config.toml
activation = "squared_relu"
normalize_top_k = true
lr = 0.00782
steps = 6820
dataset = "wikipedia_en"
Below are experts of layer 3 (counted from 0) of a mixture-of-experts language model. Rows are named router (the router's row for the expert), down (a neuron's output weights, with its number) and show model dimensions 0-223. Each number is 128 + 32 x the weight over its row's rms, rounded and kept within 0 to 255. Numbers have three digits each.
After each expert's rows: a language model's description of what the expert responds to. This comes from a sample of Wikipedia text that the model never trained on.

# expert 40
router:106159106128192146144154166088137098107069110135129116139116144103117049097116138135135196109138140108158122116131121082210181147145205103096132123119092116129152166167123089108147155074134084100130086175110129153209103146176117095106120136143144151086134109147118090133083176089078157166113098066155110131126111177141087123165192159118096162123122078118163130138139136165128090129192112123058128125156101153139097110151132158112166059084126133142144027175122162119172145119088100130099144065106098065170128116133141087115116144137088117131195115145114150128139147054117126144055129132099128117149056201107216126148125138155115096135069107157139136153112111134164119153122
down0:126101107135113161150135163114129166125138082055090121184182137130177121137080134136121086086181171143125133078108113183100166090155125174133152143134103150112096130089106109165142094127169121115128099105121167139166137156153154123210101149086184134132139167087146092078090183105063147070086103103136149112150138190222122151132169129156050083193103094147102119109110102133140139104151045124140177159118114142169199113134129127198080134159123112143159142123170104130157107160119061146141084150113132147072055128163121156108138111129146101159093179139116113115133118100076145129140123182120156070158120115138141141115157181161085118051105133102118062132081094124113117148148
What it handles: Subject pronouns he, she, it, they starting a clause, and word-initial prefixes such as re-, dis-, ad-, inter-.

# expert 36
router:127138148147191168155145130100000063148131129135128124151112048131127110099126123175137134118044071102151136188142112148094056082134157108139115125097172068166192133117106096134150156080132045152121145107109108166176084123169125104185073102131106173084147119103086086121145174082089155130161127128125122145184134129107102155117210133108142114108108104120117164140158151159102091070092131146116170151118129122190129126154093160148140148193136111115140124089085105132177156156152199088124195121112098126125122123138086115174123149120155132130129106147183172171065130176117152127092144149143123125177130111117113135159136087131164130146115143085146171149056109102086127147132
down0:131130106121175198134096129134163097103182111106100156151106120115100144136118135142082095165152100167130092087116162113093086132141065156081142152147135154144158163192121137115078143107093135152138061116183184134078076114126123165095083154081101085119096087145175175144159172191125142120084134116108121128151114132159138117092145121166117147074102114150088198107176153091138200158113108126150115113108132132173082183166114181202134123102149141198146155144137157132106110139099165034191140133081127139084116097073115074132124086063120118127140145132129140101094122125179165116160141078180127084138120114154131063137159128156031138090114120133156158099159148140132144163074
What it handles: Inner and final fragments of proper names, place names and words in lists, such as -end, -ford, -ville, -tion, year digits.

# expert 27
router:121184147120148120141167146130108060138144147131149128159119135113148058145116121097172159148063118156124185139159161105106089111083150117160093163121085177199123138108119101116153128071144168119135136102067122092191068134172082102071054150097146103094098124097105108131094098133087176143158103096153083109103167090119125123099211160168112193190107095132142173108085126123116126093131120134096156134091136147183133076143126130125099085163188099140168151114088111074165139097111141117110125124071118113160135079133065088150143183168130133160107140116178186118096104102126127122058120154123130141173073135071143146087108117136141121176089131096145163132066154076143101152201
down0:169118098043161128159104143139116095076084095157188128130104142190141146092129138085170151130128152147100094060153135120134131104139173172129065171109118145105099149135110066176126170137146128124126177112107144148118148169107165099112145106177151132075161186148124146072148189158151113113126061115147113170130070153118084141160193100111095166112093195134099080110151092179061117178134149148124114108144111198124156098195105114191114152109152095082116112110116133073160083122092103151155134162126094110138163090151060135113141140119133119157114152135185072076158112149148169156157150177065124116128155180124093091147104135056112121151139123100140099191085135095095126118100
What it handles: Short vowel-heavy pieces inside foreign names and words, such as Călă-ra-și, Sual-on, Len-in-ism, Onou-e.

# expert 46
router:066137165133161170152176143086055131130035194160123061113128141142139108109102148098121152074125104093176165115136132143122159130152169132139120116086106067143166148179084151126094154089172139102100071183091083158174104162140125080169073142069139140132174140118133123053091116115120174111108114109144135115134190145134112190134137159170070125114140192093154139134138188121100100111182172100071135136151102108139098164150130121133045176101137094113111107142079140088164117133136117111118145113095145105146146136118140148132149127125113191176096157129202112131118149130099133082088112131101171061150161129152126100174148195170169116176116110101172128193156137137144123078110
down0:112142116157138147137148087090183144127121065171129163132134114130185169195117129164155129153124168100099193139130085118111085156186126100148122090116155125105110110092131126173091078162132145142159114134201121174098163169112181202085105048066142099101181105060137123101103124106034089112086207135106069121103183117129110090076089163113153142129122114131129153191188132180145133155088092140159123093158139144106132091129092124101136109137120117130126162149196115114162100137122166140121071140144127119170123102139149152110051130154138153112118094114170088152141158155113164141097078155113170148138140069048169071138126117100113093084172124119082154121155119148142104150142
What it handles: First pieces of taxon names, race classes and awards in list entries after a colon or dash, e.g. Ad-ephaga, Rub-iaceae, No., Pro-Am.

# expert 37
router:106115138137128170124128147120112120116086106100107067122106042108166109118092100085162118126110145092148161178139159111198137089185127095165112112152071143144164146152120126132141148126073088115170133126115078103150121136119105109194109148093082132103121150096098128150120228115108156129191065129083114117137148167132112153103141150093094153212140167107140161124091214088094132142177203113150122132135123117126146122129075099148149156107140103124116095114068103161137156098117117144151160074095136108136119137147102112094121149121093105160204147167171191128123188135120136116117208074095103141202136177130206132113174122097168171138091135162132159137165127123035125113165
down0:105096166098129056107126119165097123094138128114113064174141130145143168145147081110160159132126133157147104131168161095163148128115113111128121101118073162101126124093175163110084138091089111174127180124152124130111160178102088124093094158191116091165125131204147092140135129145125083186159132171140152110120153126089194052148105095084117101102115165140191168040110151146121135121131142146104152142039171156132115170097030132122088089110127149125069154137178138159151128166087158122092154164175108133120152142087143110107137124124115086112091152180123182192127150105126102100162138135072160158123135149099111162152140123150176154079129080115088194071103152074156056151139
What it handles: Hyphens joining compounds (socio-political, fixed-dose), slashes, and ordinal or sequence words like first, second, third, new, last, original.

# expert 18
router:114128136127176115142182177091178104073131107132155034126111197082134139097083154175177112077102037088141134129109158109108157124180169143125130140106142163157104189184123121098150136125123156096149100161129120131152087139158121151106103139164131119081122150133115114075110146128089161216131121087125180152134102113121129081116135160172145161090158146121185153176078111137121105136141136099148134192165114140123118192141122142026135062105116108102062097161127095086123158059086173128124117126126157111154163082168134129145187156150166149146207121168083101145125158061125104128130168097087106088151088158119102139138145138130108157132140142130169178132091093153111185125151
down0:145146118092118097124098115100082121176104177102085145102090135176139142183181147191143122165106075090173090078078161116134193137148161165058120124104152146148193072149111130109170124141098152107135139134114123096156117104151164118178103179094104190164087134112149142197168098175128056138135077110117148176106059160146152169158083133092098152089082144121122099154114117155153146189088125157099099143174111133070170128118111086172128156172132114114082112133107165160146085109169143115140161103157118117161115113122105086098149127119100111173086149114162091104108054151135098054146132158129109096102120107156177172190170106117156112178152148113149114060132122071117106104169
What it handles: Lone lowercase consonant pieces inside transliterated or abbreviated words, e.g. p-g, M-k, O-j-ukwu, w-azn.

# expert 30
router:156138135133161162175156141121126108122067134134149152153117132139133136127122192151121178138078125048157150164132118088160153096178161083157115146112166133196159165138133106107156137101096085110076105150138129137167108174122095113127098113118184113152164138105130113123155163133098152161130112176165151140147101169199102203158175145103090103121110122121129134172096153114014109122111174065084151130147138147118176159162145157146154123156158090100057096123098128153142141107077091110103139141130118035129160197138132138117212129127087199161118187151118115145069143094128148111098140105085152114079094126102131095190126113182136169107066093110116112151087128114113156060170
down0:131125148170133149124168143173112147043105115094066126108105118141081097131116148192184103131143114099106123105147112164099086099156147104076141141128087086115082199167141156146153145112087153209147158131114142163152178122140178093117118109079127125165127090116134067074120149141106128052089153158094138111124169130114154130118147080135121175089086108180130151110161138166067127142140073135134162180162115118094091109144099114124122139126152185156195127112115083131078132102118080049151109135145095146115150097131095152168178107130159152183165119145090135139093136090118082203090136121129107208119152159196103175129072152109126133184131127096136104053184172134176109120114
What it handles: Opening Latinate stems of longer words, often capitalized names, e.g. Ex, Conserv-ancy, Arm-istice, soci-o, Indi-e.

# expert 47
router:118152163178114170151139126155118133071120120189095134117100102125241141157091107154097165141109130131150187114144142128180145093118161137121110157139102100120158141126109141150255153102135192140138098157092117134129124148132109117115117150126142120170125172098100098090153133100138138157128083187137117136145160161149086130196150124117058134145147128126137129135037212087076113123147115120150120165123146112145104146140093108122057113093094157079104128043096080083160148126108118104123136145134068144182092133106085085122169138139093085159152178171140117124101108047087115106081155059127134141157100182124201066152138134161145124134108109081120150142158100167106113120154
down0:127130166123183078200098097123102165070117179089145136109120172147104116096122120167107101129135140129109086121109144121151141148155160065103181084061052090127137123141152148143126121071092117142098074107148046135150072161101145094090191146118128138149112154130183132165136149172119136089144144152173111104165125151125170131132103101162090145176096139118109114150102064151164104137146125086195176107125157148122098121092147090171124092101142094091109142113138149173133077135125185124203049077101109141165183145169116102099129137168139050166158125140076173120081173144078128146171161188170126097143101190069126096158142131112114140129137152123060182138133153123127110113119
What it handles: Degree and quantity words in running prose, such as as, much, such, many, several, also, than, as in as much as.

# expert 39
router:116145156145153101112144130133155130094151170122122124173086099092171111106109099119153111108164124081143127151130142128146119106162137112174091190103142110098185160163126105135154150149127165150146097131099111108103138136099102124153116147071127168128149130072085101133083137091052112149135125125150147139106186125121108207117169099134138143132132129131166197137084153161138126109136132131137134120110090109179158129117026098137093085124196143126153125121099100085124199106129165131090119103128119096134171049149089089239124173130126131119104144106171186136135155110105161117099159116096081118142131129075123180126255105129197149191092136130134144140164088161061191121159
down1:103135115146125080110142087112107129177141101083127122149117051116199177215180121079155146127166153068114130169139114147122118098158106193125181131163142174182126135148123155169099142146125125138097100118080148095082138125080149119138145091075113180098153097143114088109160098145130160144113119142071101065139144067077142149121081125162092109132084125101116133172107139091167085121131146071098120151112123145151156165126204157104121125143132159070086145164116111092101142093109155163161138092087141215143064134139102138128166126162139122126155161137111146111086119138185171159154105095184071117100130132137163108155102125170057100106088127176171178184128073115102124093205
What it handles: Final pieces of words ending in a space, often after a hyphen or inside names, such as Me-at, M-id Calder, pro-active, emerg-ent.

# expert 5
router:155147155149098148136177147157150101136121154133118132145093094101121099099109222179130152105135110072173127155167124127150082101216099084215121134085117102143119140123109121113140138139178111107134108083105135145092128168127106060134109119178121162132155109101141086141135135102047110155133107133187131141206138130138116185132177177130099179173125136049121202130148140129088102088128151066088167189121107099133159121155060154101110151158169166109126152098139130095174159137129147116098143117127123142129134127142090115143204163144130179124106079189090149118092190162125171105104175138124143104132110092069145115151220071117132133144125119064144107139134099134142205142146
down1:102094109100130103125111086181155124160134167086185070094130137126122158124116147091111073148156100165181143127147169188112118086080111060188121134142137107107191134125100085114134097102114100173116137120120083146131177127143096140185158134145155141110122202116136138107083105114061077091134110117172105101146209131127078106127142110119108165097091147113111125124123084127147126101103113103098108140189145109138106127147083167077190139160127087099134127128182125090136172121150155101172114145113158177187193156101081155108149114160117101135069172191164103095046137124094158173093173181168117151128144107145155067105111190132157143182127119140108082117074085118174187164103
What it handles: Last words of multiword proper names for places, teams, institutions and media, such as States, York, Cup, World in Wide World.

# expert 12
router:166110165169153127138167153113110090127131114228106085107057106108158045084098181164200138123137092131136123134131145103083102091171142063091095139113142108120108125141074109050166160130181118081130117195062076140132135158096119102165110086128128108019131102111085089141115139122137111156107080182156126143143129184122137116175164140147076153112162186107162145120170145122113118129142157103132177106183120104150125147135099155074156137145135137133128164118117079170178142132155148082100175081116131091114101139145084117179152186144146202157154146149137107123133128086110101117125139091119164117207130118099086114120136089159114090125131067087140158180111121115161123103156
down0:131143141147104081084126123179149034144103062099174146160179104131188137139169127110140119123139166102137119138144144168115141145092121113143128182184122078122130155101154127107169096114103123117087131147090195100126171154104080074123132184133177078137112158107134150161119080123115112101148161106080119135128130088173185190109062073064147155127175188196160108111158062108106095070150142087117069111132147134066132096155123163094129106179127151103200145195128171113126071119077129151147122111126130142135080128146172125162145111140105175129126181091183128111098118152122090180140117132097078126141123104169210151128079112116108169147130137097110126106097164103073114153115
What it handles: Commas and closing punctuation ending an introductory date or phrase, as in "In 2017," and "On April 27, 2008,", plus year-final digits.

# expert 20
router:147123144138175207156131130143044085121077154140115145136079057139110117138111134135147152112068088059173140130126101136123092059109148153164107139142135086174145150122142085117133147135114100115120109103108152097194040167242110130135069126054117184098135132121106082140099117125080186129151103168140076132128103132122121107117202166140131168105116102113135130119109132116083120081154113127086165135112096120143132095155097152127088149196145084055110181129083115096165162132137112143136174084114126113135115158158092071159142154151100166168119126140183225126113126083106115118091136156101183138129128116119151114170129121109122125188113110083150088161067150092138098133143
down0:130136071060147098126080155101164140157196105087154102171171103120143140158168172171113166112208143135129158068097136131164117144099132067117078123124060187156107113097168064104127114083168122171099152109112157099140136104116107162102105117117112074128102130177148149097088164106114152111144073061117193095107112207204112167121102093157141133160143146145103145102130192085153096082193109081137159118171122105095115053108151152109112145097119140144168093142096094098141142112145139173121126083128213144146132152116147130115189155145193155123111147113056141115102099173123105165149116152092111152158174129093079136140113121125108095117094107088128189137140170150133138149113
What it handles: Nouns and word-final suffixes closing a phrase before punctuation, such as States, year, country, service, and -s, -ing, -ed endings.

# expert 0
router:151161119153128156135147178033152132124127130118132118135101161118128132125124163112178136071109076073152192100140121083144123087164136026137129148031091191117086147147113137130175113084144088138118091161122084123133131170175112115133097143144153116113152175105071106161100135125136121147140093072181115132190155193187118097118119105137081142134120113098117137171152114152150104121193163134090139141135057160173180158133078134122060130127174064113142042129115094170185172119131130128105147099129087111178109120111095084114112125173136192157109162122117185151086117094095123097090165111134106119118110176120206122159175118160123127130145121086162133153133129167085126148142
down1:163126118068053146155169116141130134149093227137071188112159079136114119105143128164130064168114065124165112163147124156142166101148114105176137173105097177155092158078181093126189088164127072146131053131188132149149113137053157139121125138091155120147080144159109083142161110140150133130121127104125112195137108116112094164131124082098160090116120107143108153127119164123065119146063151105129107057094177123117091150170094119144145113109093152079158163129112179175119111203108110168149095159164130085161117146072113137121192179135099118174092187156136098148097136157094116159186158102109128118131111142065113138164103072114122093133162105118128109127135116160071134150151
What it handles: Articles and possessive determiners opening a noun phrase, mostly the after of or in, also his, their, its, a.

# expert 35
router:154131170162125131147145102113103121097142200149115109149120156125130127082105113143153108109102075105168132120136115158140165133166180113037096139114133142126147155125108153115129177147166095039215153167088102092128116138145067070118118102093158184082148211083151119130114138140080119162074090093157115155186128141148118160156143160125115138132118119120190119145114148164068081100108134076128157177111115124153169115122106118153100132142152129145150182162139129151137156126131133133109187059118097098171057145130123107149141143184101190148165148163205126110121147128084084083070158150113122134071086202106171094141194104126122129124114109114154103153062118066175154126178
down0:122125119053131150059107078122080097120157148097171126121165139112180179165085118129159111096101206150147109160110121090151125118144149129140142131200127180132120114108102119144141209166141148101097141127143128138192140120088163042170095120100094095095137114103076134110089150154123147142119096161106114160157140133130113139134119151131124111112106136085128161094152111135104072140077087131116175080161102152200108059105074137083142101178133108100147210115100191181109151143157097145192079177096083119158070137177121120101115081182116116160092154078138128160141147142160114076126105119105155120170211131095126156177097099116152187122097163128118116152143128177163086132083
What it handles: Column header words and numbers inside table cells, such as W, Rank, Votes, Score, Result, and blank cells.

# expert 33
router:173156153142126122129127104126157124121137147120066138137078108126154113107095172122152131110152144145129117130184134062176096121126122076157070220085141091121160135130138106112159148112139123140184098118095088088133105140099107066129119155114118142124127110049103108135111155105068100190127109130152100148180162109134148181122187120147122148121106139079144194136141160211137119083107093122172154201141113164153172092098013184113132128083181146106159131102134117100129140118123189103074140149130106151120180094152057078179185181132126149138118098133130174123084148151089168130097139119121159098154130096063149146126211120136146120135101133115160125122130104119119207143197
down1:117131147167078189085131124149101148086158081098147125099110126176139112118110126183177115079212170098131120112084101193105151162163163133177072144106084130138126105124161141091148200127094123132081156184108165100149129076145156157125139102125130160081142109116101130139113080078105098108077081092149166161086207102156098110175169170127105137117079133097169140095142117143135174132106142047132148148065135127114101129120157131110110120111086157116076146180118173215107108189142153097159143131154148117096117099163133132138109096106128060173118116149176152123075129151102156137115131143104116075097111113082195142105129193090185103183128152087100134138146157095164152075144
What it handles: Final pieces of non-English personal and place names in lists and tables, such as -ov, -ova, -ka, -ikawa, -an.

# expert 24
router:150140134155154120160175110047129120108096114128065139144092123099130135143060153121205175071162117093135137193151122122159137076155110126136112116166180096130166167215119119101139159100153113118163112154108115120130116149126127105145095150147104142121148194013134108118103186137114098173146120151109193132122132132101073190145137139175123123123182138092167144136158180152180102124126131093167157179079109067122141131195135154033084152126150127125129133182098140129142106126120148138122118067105123143166123100177102141145224125141122151167121149155140115198105100120100137127120119085112126148140122152057220118148177081167137125153115114136134132126115099181152167150147
down10:096139129126112179086112153160089164177130093149127135180180118135125169143145104130186119111071167047104125181143107134160145145078186134101126105175120165172102109090143132090163134164080149085123124189134080149150131149194125157153162180133134123156130159179159085106125106090144143121100123145106107146130128183127156099156117086104112078085188142155143084081074140187104176097138127129128144189072125126129108128201082108121125123164132116075135103121082199103092099097088130124155178131126156150222087138128137126123180063100166145158085097116116113142132106109104085094057143149147105075070058117155165122094110140134124130094115133123147149084117194139092110157106
What it handles: Numbers in tables, measurements and dates, such as 30, 000, million, sq, plus the preposition on.

# expert 17
router:142148143158182139154209132110068076138132163137114150124087077118161125098116099113149194109083067120151207152163114099103121098129139130091118159107146105119156130132129137066182151132148108099106067126133100129099113117183084137240134118095084138076171102125155123141134141111149186126202080178117117161180100129205104131148131143114123126198119099096127116122135167143104113072116130163128164134164103161139112121215115138111124138158115185133068146147096131119152141129136148120092195141042133123201112116145072102159176160186099156145135117097108142110084142145103159118098116119121154137142135164107134146122128094142162176172113098091178067159108122107057119164126
down0:100147149161153081119099077147128185128115145082104117158112117121141126104177118118191074126166113131150196132095099162115137143090121163181090114130118173127132130122146131118133077147143123113017099116137185154171186129130127179156119141154134205161119099187122175104135050083126074139155118071107102127116095136173113131115135139120088125169067095141091128054092088099179120131107135118127163136128123174091130079083099104124120133124133164117175157127095158159112131147122139128128109145132169153127175187133135090146089135201191163131141106124117158097116151087061083140139168088212146108068106085117085155062161130129123154149215123132093142144168097106098115155101
What it handles: Punctuation with no following space: decimal points inside numbers, pipes closing table rows, closing parentheses, and == around section headings.

# expert 16
router:138110176145137145132187116112115105092116179176137120136083094056106134114117137096136091124145163145171202156140188120199115119133213090185123173134077135143086131140132137076132130125152099079117133153127096155131114148102097128097109094162106143069201242140099115110128142124128216174158125109157186160152115163147116168143111176162095154143175148097137137155112128205137110153140131084173137138132106131140130127181120190155130168153125101118111118116127106093166173115127113120122143113117080142135175134173095059108126161139152109153086196139162218149140194149094125124109123162123075078071091092122152116178133103180155149143137155136184136137142117103104139148156
down10:099173144100150140125082132121161151134135124171114120118094111116133121192055120136085147065140120105090153135102111081133063101210144131115131104149147138128079110133096074100179148181144144165070134120145151087122128082162171084194133130145077107160121052137075113105131194093153179119147160170130140145111103115108170096128175170108151111167132130125166154113095106081161055148090121142116161072175163120169149068069080123122173142091157151147185122119085117106101204105150092140127154174105136172146101152111095158126149081130114127101156150108117141170156127181136131056115133079158209134131138121171134148111155144107119134079135083122105100115176057147125172171139
What it handles: The prepositions of, to, for, with, by after a noun or verb, and nationality adjectives such as British, French, American.

# expert 1
router:150137149147139136160131120106065081101019185129119093163144140122119149147100142171088166119118065068150144118130111108107153112167154086117093125123117064116097164092073100129123146106170164120095080168123129115162128170201155124156080136088155122140153165114122126076084162141129134101107149155091140159151107157168064224202100192153141186146136197119191070157113172130066103133131146077114178139159127106167159145163130186114118086178160120120071087123070147134143172118100130114113177114115125117132142116169125129123128125132102190134176150142141131185114108114127125118094179101099109193104109147114162142160134122205155123144076078126130156133093127106105136122125
down0:110142156117140115166129096097083109182132078101123155099155166144153112116137168150141111146195126140186128131114130103149171107107033132141092088100083117147099179115099137130143173124140163171166146140177156130107099157105032107194112136170112163118119145122126108135064086111123174113131180199097146050136172202118174118131139107142063131156114115204152113142119157151105143154092077127158186103138108117072158111072070164170127173127144149139126120145124142139099100143142099167173134162127086140185134067121095118158091082100063082106196177118181084120170123143138141105130114135112137169130115102095102095104127110116130109110116085128104162092090112148089206098117
What it handles: Opening pieces of lowercase words split into several tokens, often verbs or adjectives awaiting -ed or -ing, such as scar, fur, boun, gran.

# expert 42
router:128143136149092116139121138120130111076095161165073127148147075077130133071118111125161144128133081080159199135119137079158114085144167154125113184122169171132125156129118108148118126141110151122182087097124089139133130157139105150173126159139106124157154174098050106011101168132120121156205124134149181098127159176150136190116142177149114153165188133111166119151118122200111122079104126133094149135106112113174128125167090110134093139138140153109166170115113127108145143108121101099094168145119177080117107147208112150129127192162149206171048166119118226146134111165114094101093175117079127085109132110109141122148125156116124104122124056129149187162140053135159090098134
down1:053152156107065145125086112085088201121173090135090132091075106125131089137167142080092127162149171113101139103148148070115135108151157113099140164134163120154135097117129116158183056152147105153220146200124118117067129142097133132138157090085124085146088070131159155075133123089175144115186163150107113040118126127111189082162097126132070103107114115133130171161161091093141162176141142160101106109154133132136166120129136102153132139164157137167098158136153139166149129117152110116159108132138170127116089175139150182095185155113157133114146155138069090127106073141144143118148114215083076143143152083112134198064135121125109095088115145135161154097070125166188083116106
What it handles: Main verbs after he or to and the prepositions following them, e.g. took, received, joined, remind, buy, for, with.

# expert 45
router:175144159161147145127110162144151130137088192153092115153113165142181151121120195129099141116147086107135165130153137114153114114139120108112101172025137139151134126172136121109124136054126071155080146081118061116162108172098106120106088119125182120130107127110121105070114190146138141141151093157184130167120136167219106139152140176102080136212130213117160136144136148122114141109106143123167125123145108127105191166165138118082081097117160124128115097138106092089158119092096119081104196132083130141174114128118117118118146141147093114164124198172176128202105165160134159097105115129115157070145111147075107054147151127216178078107130117141131138172149084104158156080169
down0:152107149151158178165157108170075147127122137146154072087105101160073147146121097171134097126099161118106104113077130067126115137152124182137077115165108187104172089158138077108114128131129105162096113117125191156130205187176161139110113151169107102163109123118101161153226141114093155128148123135166172135111143141172167065133092074157144116105123127160115204119089108073132115139153118154167104095103109161096101143116043137095047098113101129166124174146074103122138107122143092064104146165145134131191113123107110137190149076153120169067154136099150136145156134117136160080134152130194126104125134137160115120136149097154087160069064027129122138110151120164107125109144
What it handles: First capitalized piece of a proper name split into tokens, often Spanish, Portuguese or European names, such as Nad, Garc, Be, Sal.

# expert 41
router:108155145151126085163130100105076143113138157172060119172074067113168119100148119164124134090119134121155165199156140119102088127143131080132099149071091052125091178130131124088136164058115116151106196115115110070141106123134073100175120109066123108136159151083127120121123177123130167211171103131119124060170090121192156170120158088125065102140143146094155148129115138146113088093084170141088189185213137173177147118134130138143074115147152127151087125140096138126110152134149134114124127128129089076148152165160094115142109122147148185122162134164175131144110118158124125098089153061107123200091121113143111148136130123165150168158100089181143181141083136195119188138161
down0:155088036121090115136090077173101110102121105127092209138152088100099122106137104163124086190095134154114081159168133107113086132142130089082146138079122127147130171117131132149118082208156088130153183114151152105111136149199101175104119215101066146140065157124125198103143154113106130120093151132150123160193174181141060157119128118137068146080113130191113143174150059123112134107156124151163133106090144116066104138104169141163193090144165107121104118083124156132092156111138116096135118123186157130137148072081151150132129084087133164113155145151082140113129168104156148208119094109145146118129146120155136131114150158121152143121079085148140054098104122111119171185146
What it handles: Odd characters and mid-word fragments: degree and minute signs in coordinates, subscripts, Greek letters, byte pieces, and parts of scientific names like -op-.

# expert 26
router:088120138134120183136130112086155089157144160158046139141047099147185135090119142117120129121140104118149149101171132082172098113195168130126041136132131160160172135171135136107145129133122093131169051171104072100160118146135122098126053129074187094079172128059104099128107177090117131188128119069117170133128183140135141126128151103172108135100183136100163142136132127178102121093144164086149153117126131082163130100166104161155173116134153127121141138125129100125168163090090135139092099084131115106190100122182080139182193134149118137139180193199114112159109161082142108119115148106109202095122118106145174149113161096179149136179125126080164098160120103140080168103172
down0:181181186207080098124152099087093066142144120159163106112133132111156109135085105171153099106187132186156102121112128150113152119096125135103160152169112119132106137103158144146092205141135145137104116152106057100117175144149115130098105137153131158132157125124122075126097123103120103151146124133165056113057183115112137100113169165158134101171176114168085139103101212099108101130074102146096196168132202150182102177164153121129183164177129081129093209084147124139130108131101090134064122146142137134105150153152088144097109167179129064109158090115097102072126135078148119085114119127156163128122133135140161095084087142182080085125110132099084138109109132152137059175100
What it handles: Standalone small numbers and digits ending years in tables, lists and dates, plus line breaks ending list items.

# expert 22
router:152119184137173175139143127139132102133071103116117112129127175136166123104096138145149171072118151066202120164133145108107108092173206130144125162122073144100194156184108109137120139131093126112103141175106122141123138145123059111119126134110175166103130169122155103146099147077075110118189104110158208128111152152179080165166195153132071177119203107132110132158083135110150088116150150058089138115145104114151123130178092157148080094103212150087092132111121143088118167126129100106102149116129108097178091150138087126154167148163124143185150113138132128128141185043112164096111149114110090107095077109121130150209186166144119127131148093145116117175152090111098187102172
down1:167061110130084134108210180147086101179171143127122149125114135197152103101149121147162078130059153119078080142123128186085155134153139163139178146183132147152137072108148111105093150138117111081134126143078114144127099147155105203126136107161110133109148120135123105173126137031124092143149100183119128160168142108094143128157168210134160137122164124114088064101126143187084149154091117149075115153142158102132112145107108137101132149124069187146067221168114145172118115144107145145095144139126115100094123143138101063172086174121093123116123101120073135124146127139155086144123146106092191136121154068112120144121110123084164095063069191129147150139142120068163087099149
What it handles: Adjectives and noun heads after the or a, such as political, military, commercial, legal, national, and age in at the age of.

# expert 21
router:140140173133133142169138148138136114051082114163103098118116105118100147112110110078143185093120125091126115141139094083149123093050097057179121150067153071134135128201134130108114162136157102134158112161106134078145138168156108107082091163101143109081159182125049088114058116102133099189103118150110134192150111141159095195078123087168071141101148188094145151131117127140123130079151109152087160125161150111131162054153136134124128144078109055102141118147072157134146125085118169096112129104095125119166093118183139074151163177140057105132166170153126103127125134085104164106064125119091129142151147148116077145090124061158122152129128102128160115149130068109070109180167
down10:072168103098096101099085160129109168047127186181142118152096112229127118129161103112100117140070149138153155125138100202061157136118102096081138094144127134177135132122171192132121121156116139140130070119159099084119185126121143103145141142117130175129138120112081115090140182055082147075104168138170186152152130136083116073153146130142123126128106113161122120193126145110123161165120089104141184125122166084119136094194169144184138150148153099118123097160140123094181185113103147137156103051119135089092110109103139170130120104161103084137116079102113158130098133124016165098104172153092122124091126159146168090075129174142092137140152106089159161129144123176096121139179
What it handles: Prepositions of place and time (in, at, by, during, under) and month names, usually before the, a year or a date.

# expert 32
router:169138146157148169118139157146047059138066152110085131119129144103117152099117111131194147100056144144132132138148176104118122118139148125091143143144084150132184166121129129139162148112137170101071141119092143076157145146208086096099117139083186148117203161120126128173076126108136125102132106102141119138136209154123119131152201142120140154140194133083133128182134164189131100054141155130091152137110150167142117088185091144090097109119128145109061121139107131162132203120133162131110179072107122117168134127116119123162120144106116202117129179185193152158073137107122143133099165114125197063105110129104116161140152100136138178123083127123210163175123093110123159127196
down0:110181133091121136113149099145078178175149159144134106133137105113076170108091066124155135132127098159153105131138086113145120176141049137130154146162126170110146118149114176112078116066127137088133135070139079101167035105164133150203133169064173126120091123100138140106141188092138135113130084103114155139121138111097097149146155138141171080128149115116112124174085188080128145133105158141146193081141085079064144097123112167091178135176134119181081162118067127091114111146091123116130133142161115113139154116215157142146132146131108077225126173106075088115163184109096134175088155118107138126081093173141148090139175182069095116194113140115109150119144138145159137122127
What it handles: Paragraph breaks and words in wiki section headings, such as career in "Professional career", See also, History, Genus.

# expert 44
router:163139141133170125147118133112110110090099181147132121151083081087156130093104163187134157095155101094147154146142109111137124130218177131150112111146136144112088172124131109133106133101130117125114149119124128148089115107155102136148128114074115136086174133132093106119101109135083129144146126149124132185130114168125130165145223143209129181128174098083147127144122168101141069083166160178116160147128123152167162106123018158103069122172232175090107125139073091080131164122075155122107174093105169118147119142182107085113116133156095131114117089174126147165098122070103152099065137142102134114138109169110157109097194127141120157146156052079143129156140124094141229066141
down1:151057145095151101175145150122088090127120133080154171116225158117096124093150079090081124141156092081121167136124142198131106118148129162181148198145112100130121118162160133189096131142086143154167075157121165106071107148075126145134148166113115121089123056119137150138107137092150138097162095121126089118128143150141054174157113129180132188073072119089085156124165135077128111051179117117164165177155174140110150149099120131111144118141099122095177138105130137105133167152084102091125214132163191136135112111140121116123093129194162132166180078123086106097095116115164086071120077104118116127172152150097099169150105187130097102154132097171125126095160104154167087107127
What it handles: Plural and group nouns with a following space, often before of or to, such as people, members, services, battalions, players.

# expert 31
router:141123177166128137135154177101138092107139170189042107159113172172127196164110139167096191069080109086154137162133098110142143097126116123150128158123138211141137159156063114122165168111145089106122103111116127103137126185186106111134129161128116165097131149112129114140139119089082127131108100126137204102104142147113155116120127074127129107127129136116109133166099218143117079164083204190108146117095058098171201135167107107118097152089120124169161116172133094171162124108113151125088134121116135145156062102142062103115133128140105156145122166114165143155115171111082084148159208132114095186180087121166166126094145095131180134159092089048142180137123157087132136141134
down0:134186109103131115135095147122147148088129176119207133129096141172175108149124067168091176174093107136144162090120109095111113121120130058170120135151133157166105134173150097117138065107148142168116095186150140112144119163183120103158101157125050128141123198094099170182143147109151097121114126111085161128145133105123189067077142110154158142104144079188106137114147115095061121116181104085140137110101148125149128064064141128102182110117165091138086109201092116107164164132151127123140168193135170117158089075140141140105112125131142116115119211111059170132162018148074123096156098111097104093132110152148183068123171128130132153098138146140103119129170137143124103080135
What it handles: Inner word pieces like it, km, th, ell, id, and coordinate or ordinal pieces, as in pos-it-ron, Tur-km-enistan, 12th, Winners'.

# expert 3
router:087144150134151165142170103094137083076096144120151131178119187109113052139108097141163119139110148110166162111123145122134141067133091128123077186082114138134159153138079128071109136139173158128132113113097127145142114148165068105141130140111153142052090122098053093094114201156134139185149102135120110128163110133148152118135128148147127117130091120079165088144087120147111098106182167123109151168191098073113171108136094117089150083125120120125143131085106118127172143070079125115109111144130169155139087100155120149149161136141099123163145124182089054154116255096090129069082141094109063066093137172125184174116173160129183180173120114120158118148152093093073133117172
down1:114095156101114031171171085174052122154162162133158156132076136148127129088097082142081104133109140150121100134122139141098179130141123142140142188196124108159107109149097136113096109144105056144123158131109152105090176141119112095104097109124155167123142153163129114082144112222174079100182206130126123189125142155099092049113103130143186078140114070159081115173150106134151119095128139110147193132131165129140113151089133099107084096170103141118175109134124176188123122146128171128153135093125125097131179173073234147110120121111162079131171139152077093123119118150139136076132109165152142143165141100165147106089112118103067114131088160121089067165166109128084105155135
What it handles: Periods after initials and abbreviations, semicolons, en dashes, ampersands, plus New and States in place names, such as U. W., Geo. 3, R&B, New York.